{
  "n_layer": 9,
  "d_model": 512,
  "n_experts": 64,
  "experts_per_token": 2,
  "d_expert": 256,
  "d_shared_expert": 0,
  "activation": "geglu",
  "moe_layers": [0, 1, 2, 3, 4, 5, 6, 7, 8],
  "router_score": "sigmoid",
  "normalize_top_k": true,
  "routed_scale": 1.41,
  "balance_loss": 0.00669,
  "balance_bias": false,
  "init_std_router": 0.0171,
  "lr_router": 0.000596,
  "n_head": 8,
  "n_kv_head": 8,
  "head_dim": 64,
  "vocab_size": 4096,
  "norm": "rmsnorm",
  "norm_place": "pre",
  "norm_eps": 1e-05,
  "positions": "rope",
  "rope_base": 10000.0,
  "rope_fraction": 1.0,
  "qk_norm": false,
  "attn_scale": 0.125,
  "tie_embeddings": true,
  "parallel_block": false,
  "extras": ["capped logits"],
  "init": "normal",
  "init_std_qkv": 0.0287,
  "init_std_o": 0.0,
  "init_std_up": 0.0287,
  "init_std_down": 0.0,
  "init_mimetic": 0.7,
  "optimizer": "adamw",
  "lr": 0.000451,
  "lr_mult_qkv": 0.5,
  "beta1": 0.9,
  "beta2": 0.98,
  "lr_head": 0.0131,
  "warmup_steps": 329,
  "schedule": "wsd",
  "decay_fraction": 0.386,
  "decay_shape": "linear",
  "final_lr_fraction": 0.0,
  "batch_tokens": 131072,
  "seq_len": 1024,
  "doc_mask": false,
  "train_tokens": 1271000000,
  "steps": 9697,
  "dataset": "wikipedia_en"
}
Below are experts of layer 4 (counted from 0) of a mixture-of-experts language model. Rows are named router (the router's row for the expert), gate (a neuron's input weights, with its number), up (a neuron's input weights, with its number), down (a neuron's output weights, with its number) and show model dimensions 0-63. Each number is 500 + 25 x the weight over its row's rms, rounded and kept within 0 to 999. Numbers have three digits each.
After each expert's rows: a language model's description of what the expert responds to; "gets" lists some tokens that make up at least twice as much of what it gets as of all text. This comes from a sample of Wikipedia text that the model never trained on. Tokens count by the router's weight.

# expert 3
router:491483561509505506508502489508496458509516501477546530507528484497479524495491436508461544452509495535538498489496484533527491488459489488471518490511506509522506510502518518534496507493470486
gate0:487499488480530450525484470488478521541508498562489504484467458493458491484490489480571530464516489482527491508493473534518484510518483495554528505499497520533501504499524531523438500484500501
up0:519539483512469487468520501510502524497540500482425517477516517514533525433494520498470517484488534469446526523519517467494475474508564549494494557508527507482507525507480453483578476516486490
down0:534527470524530551507522479482517539531458491494481526466458490485505509531477508501495492497506535504512482465520517521536501495476444494491550484516508523486502527480511534500461498495503519
gate1:488516499551525491515467515538522513511501522494522521450475537485513499491506521478498462521560450487489493524501519476472483481464462494530545476537499475486519463492541518561513502573499532
up1:481525462498538499469500540522491493458526533513511529519488493520502505460514506526521524481498466490489480491486513482530487470507525493497510490546508491505470501482535483497490444502488511
down1:503517496476494513471503506514483469465457483500533499524497494476510472464505487498491469468536539502509516487538507479538493453505479546515499477488481491503479496517505473501511478449492460
gate2:442516527485494463499478543471467501484502527487466498504467495513517531513516492490502484456498502481544516529500478510526509470522484520465521511505493528499460516516536478468508476479468526
up2:491535518509506491496463525500518509505478503535529480512489501547479489500519516492513486489492529469510511499454509516531516474490517494489539501504510525499492469520467472566526509549479535
down2:500533505519476512505499533488517564489490486486464523502493505521520466541533526513481530474527467509482489553453490499531494470483509529538523569476458493459517481507507515497500493518519484
gate3:494504523510528484493496555511467496446498520499532514512487529489464540469465496425551496493508519492464460494513488515497475521512512482513493511506531480525535504508509482462459494460516528
up3:505452528527506501516491503525480483523488499505517520518545498488528461497507515529495476512530486529514492419502475523490504482471501497492517510511478481477500450520492500491540489491529488
down3:506535522496527487531497523525502508509490466522498511452499516474496518477498481494519463520523493488494534478501489512469496450548469536496506485508516494490498470463506496456470518526522481
What it handles: Nouns naming organizations and groups, such as team, League, season, School, Party, club, often after "the" or "National"; also opening parentheses.
gets: " (", "art", "are", " team", " League", " season"

# expert 58
router:494495537528516524547503516506513483511500494513511556512524509488489545528480455481469494481508516540551472476526465516516511517476490511475517474511497504529521501501510511520486463503471496
gate0:497504501499449503473500446490482441491520541454527514478539487477497518500521459511462466486488458511475490522491495492477488469451495494538484531507523492507482438488542474542478490540499504
up0:522529438467457467555504479512498497520551516479488509506477471495513498503494478478482459527543511496508498542502507516533465522526502521441535492491514477485481481530500466531500474493503511
down0:513505444512503463524504487450475494480484488475482462520504495497506510526516521480544480501464491539488477473520496509548501493484469472475516468535545479527493467559518479485455491558486508
gate1:512496514540481519464471540523469480457480507462506509501461519543478503538467532490523464531503512502543490523488512498509474538519448491496534495499515479521522488491508430467499467483481507
up1:529566516482490486501529488499484499508483471494510478472532529501464520489509504513500501473508543500496539510525549504499520487470504534480525514473467472524537499499512514463462458531505538
down1:525496474542514498505490468530498525527488496507490516508530511486465518478477497501503485510492555510518513549457534508494485504504566517486470470491494525528480521511532492523536496455522529
gate2:514497501467471545448498522534485462486499490523499481534504451469471452516468483489471505505486487503514512469518465523516496509495503493508483506519482477514500482477527517505512517504490491
up2:462497521499537545518447527480475524504488470539470510509497520463521502474526506507501529469538546507501515522529476524499539503473536500480486491468492497459471546484507550530453483505491521
down2:484458480500526505508493492519496504519516455479508505550474478539491502520505450549455501502507525535491488497491510470534525532519493486534538506463479531470503475489535559525499478510502528
gate3:494486486505508472498484511506504467490448470465510497559481476528504520525510452516483481434514447483494458475518501488537484463533533480517529472485528476519463476477478513501458513464530502
up3:558470465511504481471445485490488485513461475493513518476509514473501498512480499543478534493515505514591462488497495525463537515489492534504485520491447525523492492500523523575504511473482511
down3:521527509475513497486488498484508477507518531516517488512547549473507450497509499504528484515502525479494549503524503474540527498527460459475476517474486514482509484456498511478474511531519507
What it handles: Hyphens starting bulleted list lines after line breaks, dashes in date ranges and compounds, plus name pieces like Ethel, Ruy, Prevost.
gets: "-", "y", "–", "ost", " -", " Pr"

# expert 39
router:481477520484487541533462495511503520520507479517510514527534509499463492515469492495480523472541510525528441490471458511537475525464469494472516507483513483557524482521524484489468507503507477
gate0:520534465483546505482497507529529468495501484478506500497518443448495529499510495493515530477544470514484484476519532542479496453486493492523520464501498495483440502517527516498528474521504510
up0:472472496496500470502506508494485509493554493531513526515505528499473523448507509483463500539495508445509537489501477461558511468490544470533526543509519511491554500478497518509512550479501482
down0:491504491483482467554458547508492491471506512494492458501480472506463452525467494502503451480506502503502519483524520527478518511477522549523509493489489486436492494495557473485526494420480527
gate1:455482507540532471454484474494477481490520507521504501458515535492473514470503541496495478478483522478485506474482509494483508456499474519511503503504489465502503496501481493517463528474482475
up1:465509526452473447476508519508537498508515504498545521557452519513493525524485476492498501518447487543509534513498474509494448559496558494470516546515473526508495486431504514515492563553518500
down1:524473516525506494489451510471503524531496461506479503511509490485457472490469507532511512515503485516539534439526460485526523467449516483481532460545510458529493546484488511486476484497494511
gate2:499536505514503503462522539513476481449493455476517530533501498506546496487485478490500490504464486479455511481491546533491490488531529513547505507489549483591493487506523513498472472468440479
up2:484541479502474494513512532475462510493477484516519505484517498471537488493454472491480465477471441424502520476472539573491459495527522508538468537513513520559472499460495534485504481456478503
down2:509503518524551481537491502498501543513536515520464539527432518544535516461522456480476515499532441494486536500483545539562542542456508489522512511469464513522513518442464526494508486499550487
gate3:509521514536477487463521440518536522480475485489509478476511472533511506495461518512527534553510527470548492518526512475534525497502490495488503464492555539490461484512506486484494507474447497
up3:491503480447523513484510546485460488520525522517499538483479529463552486489522526472456492477479523499466504475517517490524513456469514500496507556497478537459541517494500538511500531487485507
down3:487530498495479507496549493521480448465479496501525519508459477469461533498487492548486494496485483487489503492536493471513498493491509531457468500535517463473503474500495475505519475468459507
What it handles: Articles and determiners, mostly "the" and "a", also an, its, their, his, each, usually right after a preposition like of, in or to.
gets: " the", " a", " The", " an", "The", " his"

# expert 38
router:481497488488510556588456507498488454499486461504548504482497498489479504511540442507482515490515492511472461495503462493536479510487446524485513499510498490573522492524513532511501523495483491
gate0:522508510511517509545467498487526491412514491471532465491488423478521513508479496508516483542492530499529494521494480516518437516480488479488489515498474424488513493503511489499523520526477489
up0:504487496513501526496454453553497475531508493517520478510508503544524471494535492478493515541496499504493499475530525553525521516461503450489520485507486517513514503479520504458547482498520519
down0:460483472507487460530540495490512475487488490504518502484499489491507495514485494540459481469500485473511527468529504475538498493458469490492529524550525508488480513517598477510525508502467461
gate1:469512494497503497510493512502525510487462549507547477497482506522480488479521519519451490473479517512469520507506541490527499494473502474509532493503537474494499487473502469508502518475497504
up1:504487494486486509514529482513500492488464489512498480486481509504530457489476516494487482481544498497496552492499462504489503492487512529493496563490522512520502485452514502485503520494550511
down1:542525458442541547461498543496527489531508525458511483471503530482516521512514474501491529495507463520485491483459483526457516511484464529494527559467474474539487510482453512487512505532489521
gate2:465486494480523541515501459480499477502480473520473513462505492460516516495499495526522480486473533468515491489518466470510518494483491521514476499482484498512483506538497471519517486509513516
up2:509501492491497497520482536469495489488466484539529476495495519499501492512531494483529484477499547467542506499488472515460497523480489493505499475492487473515474499511467479526508509500517530
down2:470534477485558450506487538528516524463546510486479490476476523501482452497501491500529514497519483535520527482473490497499531526523470523487509491432514492492513514512431500475513509495497516
gate3:479479505507467509513498444521501483480501483449489500506528492509503494532484523529554491513464485450537515502524461483501451512496484497482503523512497492506495492511517473501496492488497420
up3:534473474488507512523513508484470514484509526463516499475497504510521486506537513483509512507439448490478528516523489480516490531498422510476474493488495484510463500505509507483512512503490558
down3:518530497532493498526510495499464526485512498495477497526518499521510563455483525454464483514476526474462488510487526494491491493497487485499474444523512507502509470471592521502512474525471528
What it handles: Prepositions after verbs or nouns in running prose, mostly in, on, at, from, with, during, between, as in on loan, in Scotland.
gets: " in", " on", " at", " from", " with", " In"

# expert 31
router:477509517520494536505479493492525449512490465525552528497532507487461566529456468521488520494545526508509453485533474525509492504473472399487511498575510490546471508504515511517501484469470491
gate0:517507481463483513534484471525479492552439506473512501478466473504469499536479466458481496480514499504520517442489510534475497498497512544488487524527488557541481501491492495525495505476561456
up0:506519487495518484483505478491485513481501468541504492516483512479485518481519517484507500483515511503510448527508463474506511445488459520534545506493500493489498501587521504508529517496488505
down0:507511468484516483498475523527501479563518549472493492490512491508487514559482510528463511490495505553501475449509499511520520505467505510498504517479484492489516510483586532454497478539486465
gate1:492472539472453526461498499511493507521528524541495475479486509479494490546502496463489534497522423446490481533525524512485460484513524474479485512484507498484467443448534493517514493483503537
up1:492524499445505548513516495496497506477513507508493464494530499488520544508460525560508507492468527515519562493475520526479531484517511504465465509558504472456505510490509508516502518447523529
down1:500520513489472531447495538500503508498445497498493516510517543521472506470445479505508497468474500435471470457485480469533476510519535495511485463462528522531495476506550507479500476510521522
gate2:518516458477512525544463482498500526525483461438520511504513469517466493487505500507529492463496525532529506463482504504538482475503489493504489530558497495499540503527486481467536498486505461
up2:471536497509516508496499447502532538485510549481541480489514491465463481481508509497521490505527513454509472536487545497499538469498456480511525493530491500505521494528477531524468510470474514
down2:475509490486493538526491492519503481507468555433499512487496497527471533496484533502515514516451552480451505518495527463481518504522492487529506466465470505455494475509465510533472477469485504
gate3:510528446477536470524514490473557513462487499478457462497543505423502503486526503492501479498512462504506477523470495516497517499506517518521488503507498506509510528485507491467540528513513521
up3:522497475452493443528508456490558537491531477501467472479517522496529517512550477474473496493504503486504509531479464471541481523508527511504509454485495492491501511484484524497514504493540550
down3:469487454519498515504473534505509505517542501554469505536477517460500529524497506497497513507485488528496517548520501554506489495477477502538497490554478489517489457487451492501488518498536490
What it handles: Newline tokens ending table rows, sentences and infobox lines, plus == and === section heading markers.
gets: "\n", " |\n", ".\n\n", "\n\n", ")\n", "==\n"

# expert 20
router:472485504495490534551500501504554481522509480506488534512484523500472569539497519516509499459541490537509451516503478526512505484503463467446508489555526490539497516515519528531475485490450473
gate0:471473497470484481493477475502485445493495526465480533518474455492458498495517490520495522485500517503496459485520464492513507550452482515459484551541479507464507482506471503491495491505467413
up0:483506510540501489476512429517496520521491481506467489451508536535468521520479517521503501494539495456554480451527495573476495468481471516477521494535491514511524515474497488547522498525502517
down0:493525484482504517461507544494497485531449509478469501541502491511489493475546500464521488523498546490505465544539482477451507466473462532491508484473506512496507487493501567517452530535480488
gate1:469523509492493515489502549502498528464557490517557441500478532533504550442504496471533528504518501549507505493449502503540508462514522469533549410523494453509455478500529494536455519504522546
up1:542512484513517491474459488501472509536483538459468494483505482503505491497473524505475482537495520467502479502477449534498534505499482511476458550499502543490489521496478562491483481506512510
down1:495516529486503501497483457496507500496500529475496497541462496524536475507492495526511524492528452545463521519572534497489527473500495470496495477531487484557484490516509495446470531518457524
gate2:455450466494504482481492494473529509476487515501537479501494540497478509474512477499469505475487503504503506513516499489476462488480503506484527537475500492474499514484514512518490480504511533
up2:478520523532470513498486526516450496512476479484480459531536452531507477507464496486507463508508490469560509494517469512467508517523503441503481495465478533520487499537505497483500484552538484
down2:505465560500444495453519533470521493483487510496523536474501513475499508527500511473509509521464540491519515485521535490489492451491456510524497489499447491499499458513555481537474486518499517
gate3:487544498492452441491515504464482514483483489519529509480499496464500525524466509566452497499496480464492482487459499499475489510484523509474501479490496497543493511510519515486454516447489509
up3:504477487454491530521530518479535543536512468515513456487511476527481468512476481506472520489498465459553556486474524509489491472512512521460490472500506508525529498485509480453488498489484496
down3:471474458540518521504499509513506525455532471521557533526454516475533509504498520527520502477533488533523488463526526469523507505521504455488533502507494541457520461528516469504518522507477503
What it handles: Capital S starting words, mid-word i in names and romanized Japanese, and == section heading markers after blank lines, such as Seniors, Squad.
gets: "i", " S", "==", "ai", "u", "10"

# expert 19
router:483482509497451505529493491517512460493495490506516537505546531484474572526500482500503502510527522530472468470514444496511471481458475480488524512524502489529489504508514499540505466496471465
gate0:476502510507473507493495482474462488502490546512465516467487517504505535482483511535470479512473471509470454526545508496460491515514491478440521455531483515503518485462526502472500449506532465
up0:483484507542482518502523488472524502536538445506496492515471536469520512552498491485485503523494524533501491540486495483499489493482507481576471510535507491511503488478477504558498545480453513
down0:504460472498446542474483514492473526464436468475484461494496500480480511475490479534479496526527498452507530533475538500557480522500551496525481479498468498527475479540511491480481525509508486
gate1:481518508547530522504508510460481448463472501494490507521472483426497551546537493434473500489473508519469510502481469483513515491543479436529477523504500425520472520486516487503438500507475491
up1:456520521519530489514500509500501516495517518484530486466541526471491489481482496544485474486521495474503495503538500524506495519504487486565500481469541494488503455491502536520572506460501515
down1:463502517516460499499494502504487534534477525513503515552532487516466508497488531480502531503476474458459520469514484512494569522547509539495524492528500496501474551519499460524475516517477450
gate2:485516520512468521524467477523473501499487456524536502508506528488504541534497519532492475518469469515515505494497497482510515435489489467519495502526498514534537544509473441536523467499498476
up2:536493519520533488482536494517488497482468509499491488547467498551489485523492499492559495492498499528441505510505494462509472490517517466493498517502483535516496478458526507481502497515437536
down2:505488463542537498481493493513488483462529512475488561543503459493568499476515487486548526524540515477470467478542509503488533488474525530483457506491456478511541507520498482512549523427505469
gate3:438498537470505515484497503497515508492507494477496519484505514511464500474520517533514488496518513470458489499496476474527512531489497468490472534515480493496480456468536507520545478449485450
up3:517487525498536498499504551496462474484543475495528500488482503540493493472520466540513504522495524515494517430481468526485508510483511459465504495512514468459485494505517502518516493534458517
down3:497473536501524491499492503488509486482489494491505488486524528525448473485480524502498465461507514544514498481486535481518510507521527512482549496484476523468492515499530515502461509477528495
What it handles: Capitalized opening syllables of names and places (Al, Mar, Car, Har in Pearl Harbor) and list-item hyphens at line starts.
gets: "r", " Al", "ar", "-", "im", " Mar"

# expert 18
router:469495520495451496540464484498559421502498479511503536497521523477416566549496474538479527456521491504504467478482478523501490515447470466478526509529504502534497507510519507523490492497484457
gate0:510563467514494509506476537469505474495539438569493490524528472493471506515520469505525511469481541500538490528492469517481512521443463503523489450519532449505487512477516545539497479457524514
up0:500476501476522547490495495517480508490477494517536449446514536499526509494513533479497488539494471494471459488515527532498452506500569463508544512456510508480520481514498477485518494497510490
down0:487518518474518518477495563452474552516468495513604475528493496483471495488511491504477505539491480459498467468491477474528508498501535535514498515538501486500507504543476475495518460479483495
gate1:519538493528480490549538469512502488471485524542486506491521512512494474484502494509483530462507523502498485508517504474518501443478500487516475519490498538532520487466482490464529506527481486
up1:494511486523458485479518466437487493553536509474477446533486496481503501497494494491467499511471485516479536464476500484504500533483506510485455489493505483492469509518493468557518518513507491
down1:516484490523479487525498549509487522472464504480537490502494488515528500459488507520503499510488502512483530502527491479514546492552498488529481465520528489478522503499569505448475503511464540
gate2:514474557539509509469477523487492486530509532482467552491500505543564535492486515485550557545480474493495525543485501508494489507478475548498463541517510536473523513468540560530463483498458502
up2:486546499511532492516548477479484502493521487506507489541505502504530481478484502479553454474548470470530551445483516502497451516567496446453488503497487504513497493512524507484539514496504481
down2:532548510517503518488487508513531446474459488508505504453505513472522516447441564488491490494498500530491464510558504464468513507493536520526543501523489488459481517476509474498527480479495479
gate3:496480484517508499496512499511528495488524505515481516494517484528505488552472475504425489500507476489520536452487498469488504442491479498508518531534527482548480448496509498474498461499459458
up3:491471479506540517502504513504486509498565469536479479479476499545490494552531520459472523519505487498537460488459540507500508532485499479532499527546507505519508488498463530549513459497530513
down3:498526492515527499522547486496490513520545480508519511460530530516514432527496473492476539477522523462521511533495480512487517472485483507482526496478509532511492460488461502507467521493533466
What it handles: Line breaks ending table rows and infobox list items, plus the Latin ending -us and verb stems such as ex, oper, elect, acqu.
gets: " |\n", "\n", "us", ")\n", "et", " ex"

# expert 43
router:482504518508486530510497503492545450503509478531527557511515549444462537490499466504495491469522485544538452511564476500531506531498452478484531538506516514514497509504523485533490440503460465
gate0:491450473488514481497514492495495511496506516467547518499491500471479472505483502483508546498476500550490491526508514492476524449473516468499483496484483489507523523532495486506490508510521495
up0:514491491484509502520511506492499474552482535521507534520488541563491504520461510535531462446519529553517487512528495533511482535501499497447522499483497530548504464496496464505467447464524478
down0:507523508552539485486477547531494451469492533511498494481519513510501507490469486496482458480492519516465467498529475519483518453534501520498511514535475521486470504500527506516516527524477497
gate1:518519495486474560509499518425517526476468558433508490497553477429456474510468493501554475526482489513504510480460468534496484514490517496487506470510493520506515476508540528516531529533477520
up1:460533480519522488480490479532490513526497459510506539486497524532523516491517489506491526466553484417516521508474487468487521464500537542494479505521518487511500527508458413500505501502502456
down1:513470519487481467543531489532507489491496507466507492500538510503458547565442454503535492511474526513483556508503522476468528490534510475493496543515503502509513517531504462503581511511469517
gate2:479497526479567509484473518501528482494514518505482443482571488487509496498528475561515541489490545469507488534511464502500482468459447523491516493472545502538513525509534526512487477494495526
up2:590484519449477520466522521526490515513457465483513523512450506475497490489509526489457527499510551536481494536462558511512510509522532481540465522530498464466483496510472494486467538554512545
down2:456475505517492468523541508486507468523547498488543495513525500519491461484454520518467467530501512528496484473485480495486471492451528471455490470520502484496529526472489495521513544520499515
gate3:528531551518538541532510495502488446497472483511506507494471529459528564553484519543524510521511557527478482490472491511483512525499482481490516494554514503479509518563498525502515481509510505
up3:479519532529491555491482499516526469482504526504527507477508488485509511512516491479541552515515547511521497503491497494509508498518520550525534498527520494501511494516503527529497469417519563
down3:564550488507488526476531498483521497488491501557500506526551524501501510467464490480514514524515544529498515523511521522505491468469523520491518533454501482499566496483478483501462510495479445
What it handles: Mostly the preposition of in phrases like five out of five or head of, plus word endings like is, it and °N coordinates.
gets: " of", "it", "is", "N", "ew", " in"

# expert 34
router:453477524484528559520494480504532488495500483496494536535506496515495545498495529543496518468521505523532471481518466548519473529458489518476490528537487507544525522526509506508506487464419473
gate0:500493544552464530440520500515520501502522502535476537462507505519528514487507517497501537489487507543470507489473521492502487469538507511519523506531528510513514500515490499544484514528479500
up0:528519514422560508516475491496503483498450488462513491489484433483507512519485512515534513472498441530513518514480497477492439449500497486465482484496500466477494483503518547495484502536499479
down0:505508509503525492505492513473495480474471499531484512507511535516476511512532522456470500512513500483509520448522515516506493507457470495537515542474493474526461521527467477465534533510472497
gate1:462504479517470499541489519493502471499523481517535479483479507474515521509512495487497470457505505504488483452442499520532488552516461497515512484528470434512507524555514504487528489482540468
up1:500525502491539508515502527497508489497509439527514451522527455454525484556493531512484491524464507494485479475462486496517489489517474501510462447516505506516514496471480501513550491509502532
down1:416477465502482510491510525552511485502505477499512516503509473466517517474487509533490447513469466515489517505431492498503528480509473500523499530516523460509548468518524487491540526471548535
gate2:493460510532500487473480475520508494538491465510498521494508508538504524503430486497496507461551534507459491498526502539520454518462515477468508510517483508558489521486503481486466508513521501
up2:533475509481467482513514480535490493487502464517480482501514529587497521518480553475485532492530545484487510479483504520480576549481486525498515480518520505520517532508511518512457511485475529
down2:462505512484494498524483467529495538478486509520470492482472497562475481502493527522503537492497487544486548507491545525527517517501515485493481475471501473512509511484532501484554513491473497
gate3:526512524494507497497463499547467505449468530488480515524490456492497505496482507561459516454457524536532513538475490496503516494516493480479490494516518510500508487436523510481476431486509483
up3:460454467520529533508499507484527495543525523514533514484477542479499496516507473496487470521482520483473488460526537517507492541485465502486536563510483461502467490494500479494507503473483511
down3:447488474488528535554486444489531538534486504555518498483485510446554514479510495522504449460499494457500467553480546482489477490470475492513532486484528529514507496489526544497518487518511565
What it handles: Word-initial pieces and modifiers after the, a, of: New, North, High, re, Pro, Ad, Other, and adjectives such as public, significant, small.
gets: " The", " re", " New", " In", " new", " Pro"

# expert 50
router:467498507523463541540469499501529478527515467510492532510528522492460545505491498521486526496489516505537485499543462492511435495500455511504515489488523491546530521501517503527478520494468493
gate0:468509487531532509494498518504479502539491490472454490490473447486541502514436464505483519484536476568449488524457527503489526481513504502514493477492541484481470506483492507493457485512526511
up0:436492482478492514433490503517512487549508509504496470514523451479551502481491500490523514479505472540524502524467504515525513489547517515468474491521493469518521509486508507528433508459450530
down0:495511530501535516502459466467479517531503520488501524523542530499520520539571514470496497571528544483443483503465541474446480497509485524495514459466457541479467507436448512536522525517485488
gate1:517478533492529484507473476538461492447475484510475500482493518505493501481508506515477479468486497460482496514531478501526504469481463488512515458524506466450494505496521446511536491532480489
up1:554509472498490546505490494503495524466482518499500523515511498509496439503507441512510466446494516499517521530487486474515502480487459502480548432513510463473533523466494479535539505476472492
down1:526506486485509490523497521499516557547499487465477536501479475514512534494549457490471495425491471500495517508455495518465490512495491527509508483445443515501476509555492508534483533510498480
gate2:495478487514455496477505523570465487481501492521528505485475503554514517503516550516489491478528472519511507495471536515511498528496485495495538467505532462537509502566552513524476512503485513
up2:488519466464470496471504511517445511483530509449488473489451502554525539489485546470482503517499517538486518474519498506506537509516514496480466494502504509541527490550512507512509512500509484
down2:510548487477490503512480478501499513493471514475508503483445484525485481541555519505544510523491517520524550478486490477488499485508498486503481543532450501454503493519531507544481512519501508
gate3:502467583459512503492507489483513481495504523487490502539506501493516509507480474508500547522481534524492464479499501504468508467487477467513512497500480520507505476536486509483481467449516512
up3:514504523503510460447457499515563497541486542497512558511517470489524475517491487531490513484504489514468508476508515493488528498483494476485464551499522528506495480520473493489483501524521502
down3:476491496517535509511497455530495515511500522476536455481480468531479479487494546511488510487435526547452494520517534456471488463489489487523480487464543498477492474528493504482510444485525469
What it handles: Auxiliaries and linking words after verbs and subjects, such as was, by in described by, as in known as, to, and.
gets: " and", " to", " was", " by", " as", " with"

# expert 36
router:461485569493514495543480497493510494512511489520494541510524525483495546495485463500453505515528498542515465485486467474506476521512477461472500529516531470551471521507520523533509474498509479
gate0:504484508494488496494462497525481537501489548487493503462503556501475522468499455484492510509501516513518478535564486489452478495475503489491469502506481512507517525470516505560469460512504474
up0:511547513559562518504500504530519467453536511518510514485475544487485536475499521498533522527539522530510463478518509466492536554503490495438543573502487496533469512481516529496518511501471515
down0:468496522468512518518555492516510525498505507486464451495558531503490505524517474520514483499536467496494465503516513512517501557511488509495560457504490509500497512534523521499516465424501496
gate1:498488493509510507502494456498480482541539525491455498518517539506492527524475525447499489518491443508525446509528463469494480509473465471439481503512480467482491470505500490512513446552478489
up1:510490507478473519502485556489502510494429505508538495500452430503470469532485492525490522492531511456503512495460477544526516487473496518491515512523496524519511490495503525465495531501515500
down1:523487518547509435472498505519509456468555489518552518546511513498471537510533492477521540509485533539453521459506496515491505513475449499484481491514518510536529487493496549435484529474493483
gate2:486501523517452491515494502486505486517499455515503495493546500509473543510542502493510513434492514493503476458518460516487503496461489474503536449519515470542507461508549505492512516493468521
up2:498522531514472477494521521513496484482494507491472524464486501510508473482521545460525486503491481496467503485481484484484554496486534482436484466488473518469492494492542485486524509510516502
down2:528532493496529482496524523525515472489499496491491495485545473497500512528521497490485463466503539473526535490501505476512475436488526475493500521486494509495479504470466534495500523538453508
gate3:521515513487490522493512494554520513514494480497545489524500516465494519521536471513461481485521535506488440483515529495485494509513515487529548513518467495528487533514513483501447494487512495
up3:505489480497511505470458537479463490475445527514512489507432482464478518538501512498531519482522501527499482543503498537472448466438512456516498473505469517507477540460507492505455515509484518
down3:476542493494506457524470500519515500507477507508471546530538533501507536471509500520554491504490519524507525554555533455497486505472464515483507517496505483503484542508485456471505476486513478
What it handles: Possessive 's and the pronouns his, her, him, she, plus name-ending pieces like -an and -ann in surnames and nationalities.
gets: "an", "'s", "ar", " his", "ry", " her"

# expert 51
router:485502520506521535508488492491517471494509472504534497538518502489468540520508502536475491486499485552525428490500464516532500515473495443478542504569521485531505511536538491514487507514493480
gate0:473479517459507528518492508496493486482475524552484512498538529490484510497480445518506512460461469489488508505489486540494472503494506482504502539465498512535518503449502522510486488524489532
up0:453491498522503544517501474522501507514527510457493493516476489544546523466475493526495493512483538503532494518517501476507522487519453534543529464556493488487505482502483492501537481505561515
down0:546483522515505495486476457500512524508468495541491527490488506472530501541583474456469515491469567493506481489465477503465513485476481509490487508507545486503524516470502521500493506505495502
gate1:527451532542482477511484499492468511502503507527486494498484515476551500521506469521500457468508505457481488488501490506467413455518489491505504514471519545487497517513499497513493487524507469
up1:530495540458478488511478495502451495494520491484461491525519512552542505472513542512541477495479480522506503493507437499499515534447494473471513488523436526510493487511485524448515494492439484
down1:504516502495535457516470486482526509462476464505501492498499476507481476463485506517507501514496535488529523482511478495499529504488521454536509497435501474509470535494533541473449545500495448
gate2:507487526520461511481484514498491489498471464497504488492501464443497494515453517512497496485516475546518490564520516524489523490529478541538552452483542505501514544534482515495525480507499485
up2:524496539491468530522471478497503493518463517483497515540497513504531471504494512488505500556496537473544504526489513500512492503504501498509509478486468477525500502512496535474452490512498472
down2:471488461528538437504514493510496446513500479495512502508516522495515484478530493521504499479523509553481478493481483498525506523443521541527485504480478527491530471468459486504545486475526505
gate3:492451500494483494450492472517536467503482494481473523507549500513440485466488512502470522478477497469458510494525506489512515531507507524526511489545499495519539521495516530506505495496484531
up3:530511494475481508493520479503503515494465448500477474534499543528526504533524511479476475505492495472469483494498512503569501501509527458496479457447532480432468492513523502439516517481514523
down3:485449502516473508471506481539515492520503523495472539508483487504458523492488503502488521531525451487515535489521539517487442518497505540500488563531486480509512537473495475526482517503510504
What it handles: Single digits from 0 to 9, often finishing a year like 2008 or standing alone in tables, plus byte pieces of CJK and Khmer characters.
gets: "1", "2", "3", "4", "6", "5"